{
  "d_expert": 96,
  "router_score": "softmax",
  "routed_scale": 1.0,
  "balance_bias": false,
  "router_z_loss": 0.0001,
  "norm": "rmsnorm",
  "norm_eps": 1e-05,
  "tie_embeddings": "early",
  "optimizer": "adamw",
  "beta2": 0.99,
  "seq_len": 512,
  "dataset": "wikipedia_en"
}
Below are experts of layer 4 (counted from 0) of a mixture-of-experts language model. Rows are named router (the router's row for the expert), up (a neuron's input weights, with its number), down (a neuron's output weights, with its number) and show model dimensions 0-191. Each number is 128 + 24 x the weight over its row's rms, rounded and kept within 0 to 255. Numbers have three digits each.
Before each expert's rows: "comes before" lists some tokens at least twice as common just after its tokens as in all text; "gets" lists some tokens that make up at least twice as much of what it gets as of all text. This comes from a sample of Wikipedia text that the model never trained on. Tokens count by the router's weight.

# expert 71
comes before: ":", " |", "0", "1", " |\n", "2"
gets: " ", " (", "%", " Total", " $", " Country"
router:144127125140114201122116096098134131106149103115134156162126148124085116131129108074104095124165125127143099109100148142124126141140136099107155124141121093123151137119143138136133179105150111173090174148122122161105142124153107104214084160131146105167139140113087120187158129111137148121171133124141099153109158154120114120127121139097154184161140155138122154147120162145125126113116144134141153134112122128158136135114107145108109128144135106081178125113129154129153149125094143131105148093137100100180118151126118089154126131132133112151130115152169090096108076136153124152
up0:104127128120110148109140119136127156153151121107159174159153154113097168111124133118094109131130095091150155122149133157093151101070124110112103126147137152111059129071170182102093092139139119104137140160134116145107123136082132164160127087147138108154130128118159118137093123199107084103142110123117160139156118147115111112120149100089137148118135112119139138127117120156153177093133143148123113167125123133165139121104127114153136139127119121097141146115150150134121110146189137094144100143119119087166118143111107153177159090138123119121102145119167110103093099104115100112
down0:070127146133100108162137167107154110175161127157127164113135134158121134118138153166153138129107174153092105096149157124072142125184110116091099116125090110098116142129165154125093163127144116098112124098153115147111142109138138160144142150115109123137108131092131160128168101128111175147123157122159118162144150128157160165138134099165134118146148131116074162100114118119139134080100168129140124136173174107149145157112165139146129112149114153159155182133117160150113133132118131105129160091163134175112132121105100114143139098109161123117135122093154142129164151130130114139

# expert 5
comes before: "-", " the", " /", " a", "==\n", " as"
gets: "\n", "s", " as", ")\n", " in", ")"
router:101126126129111182111144111139139107139145103127125139119148162100128137108174115095111143134136141142141119111124153120104138146086141132126125109154144138114104143083137130118112155122155141155097134114130110162098140113108104119157109158117127092124131089116091133199148186140146108116160130137109127164116148130107096129121086132091146184126139170133127153176130161152154100133144121137108153139071188126141120142095154091154113137163151126101166110128131147116108153114131123105110115133141083108192110150130114135130141094075122122152106128136160144101109067158185094130
up0:128146138124123109131130152152136094099131109064077134080101113130141114137163155127115168132101118149131144153133132149097144128123148176092100098141126139127110112089095063122143136143122137119097184124141089138090122118145106160122147161086095117125134086098160145146120098157121120120127131121142084120086113094098111168142087194094166116136121113136135133130170131134061125132140116117116156135114117122130120117116090164093143138111123122139162111118134135117101171142126140102111160138086097106116170122136126108158136123132113075130080110118121135087121145105161132115
down0:198130153152126116106113111187122136084132174103171141151078104114137129144111103132123109146072119113151134149128101166080149130126132155127117143121096150134120120102097159134142124104106138114118128118143082113055128104129166118115114131090110082114152059124144144142125128118144140102125155118096152094099144079135131099120112100118092143100135148100141088161122129142168137114077152122101137130135128132109105162103107136133111158142131110131146133132127134099132129156136145128174132148098139092159111103125081127148115096099084150127128132083104122145125122109113120080

# expert 69
comes before: " the", " a", " ", " his", " an", " their"
gets: " in", " on", " for", " at", " In", " to"
router:130126160166105171110138061168114114131153127118148137153153182129084117134143113092099115150125156110131120064119143108123099158121156131120128109163147124134110145090135120098101151127168123155099118127125138147102117139135096107158143148111123071148132125111103116167157136124113122135141138092125109159105139126124071099097028125103114180175139149116108155164117163157124120128126137167120156135083145144162152151107147146140122129141180135122143120100155149145130129157111125122102131110105124114173121146126140117112121117104136108160136128164137123115123090137166131157
up0:089133142141103108123131139123120113169135091149131106131105120187116091135139149138107129105115122060140129171112139095079093157124114131142141079147168111122123151145112100184123112142151132121079137098162154113127113137144100124140130117143150126155104130098115100125122118124122146135136156100095099111131141136148113137130088118141120190127118158099124144126078115121106106133074155117112123183146174110145083103190139108132121108164141149083140134129121145097122120162123068152160100153126131114069118150126090116126135107137103114131127093166157119143149124103126104144
down0:115118159107160099130138137124126147104123116108127164158117112112129137120093159111128181147152143132157158112110112113143133114105113168118167107115142130150107135133138106089107112117104141069111124104167153103145130125151100106126161094139109115142138094119129148099102124141139141178139172155131140108104112111168195141076148107134078116118117143131148145123110140117123110105079139130094104127121135091156118138123147153092152113123138132095129126120142111122155069126123123127112156198118139096157114121205098145129148122102171107139095138082121072170118139155121155145

# expert 19
comes before: "-", "|", "The", "===", "==", "S"
gets: " (", "\n", " \"", ".\n\n", "===", "\n\n"
router:126117139173095198091139099149117118154154123123112143125112144117104101107138107093143125142140140140127060051121147119115109127117139118091106116167160083121145130124156121126121128122142121182103183122116076166110129133137084118141123140131135100139106121118117158187144106138136102103198105101154121152124129113110123121132090138101139131156128145114135126161113136116107143137129136108106139120080128133142127139115130098134101148158173139111140148077172155153142137136124092098153145104130094101164139175129119108110110132102135097185109146138168106110135113136147123160
up0:143142115101135159163145142084132134051139114125104148149141128096070093146160130155116137148091109114128125089090117167103123142103127110137084151122075171136129138121113114138117112078127144111142113143083167105135121128135133131126118125076071128115157130120129160121118107159134150114092150113160096129084094140129116137159151192131150143124088107110140146126163128141104161117125164123131132124117138111153124154156109110103122111143080098164101114107158150135111153148159149114123088164105143097139127117095153127141116148126132133148169100131181159139094126136091132156
down0:111159129099139120109166106144110151096104112100097119133139108153140106135161091122137110148137148102117088111136118136126120099101171159162129159098153120135086093133103131135132159101188157048132110135107104126120164145170129084091141129166125170099120136119102121120117091119131093124122132134150116147119148144124118085153148146211096141112123141143107146150116115107139102120123126135099133090161133107137096100136134137139109135113137087122148102148152133081147069116129126135106095203154127144118097124139131121127096120141110132110140138092095128116116169156118100160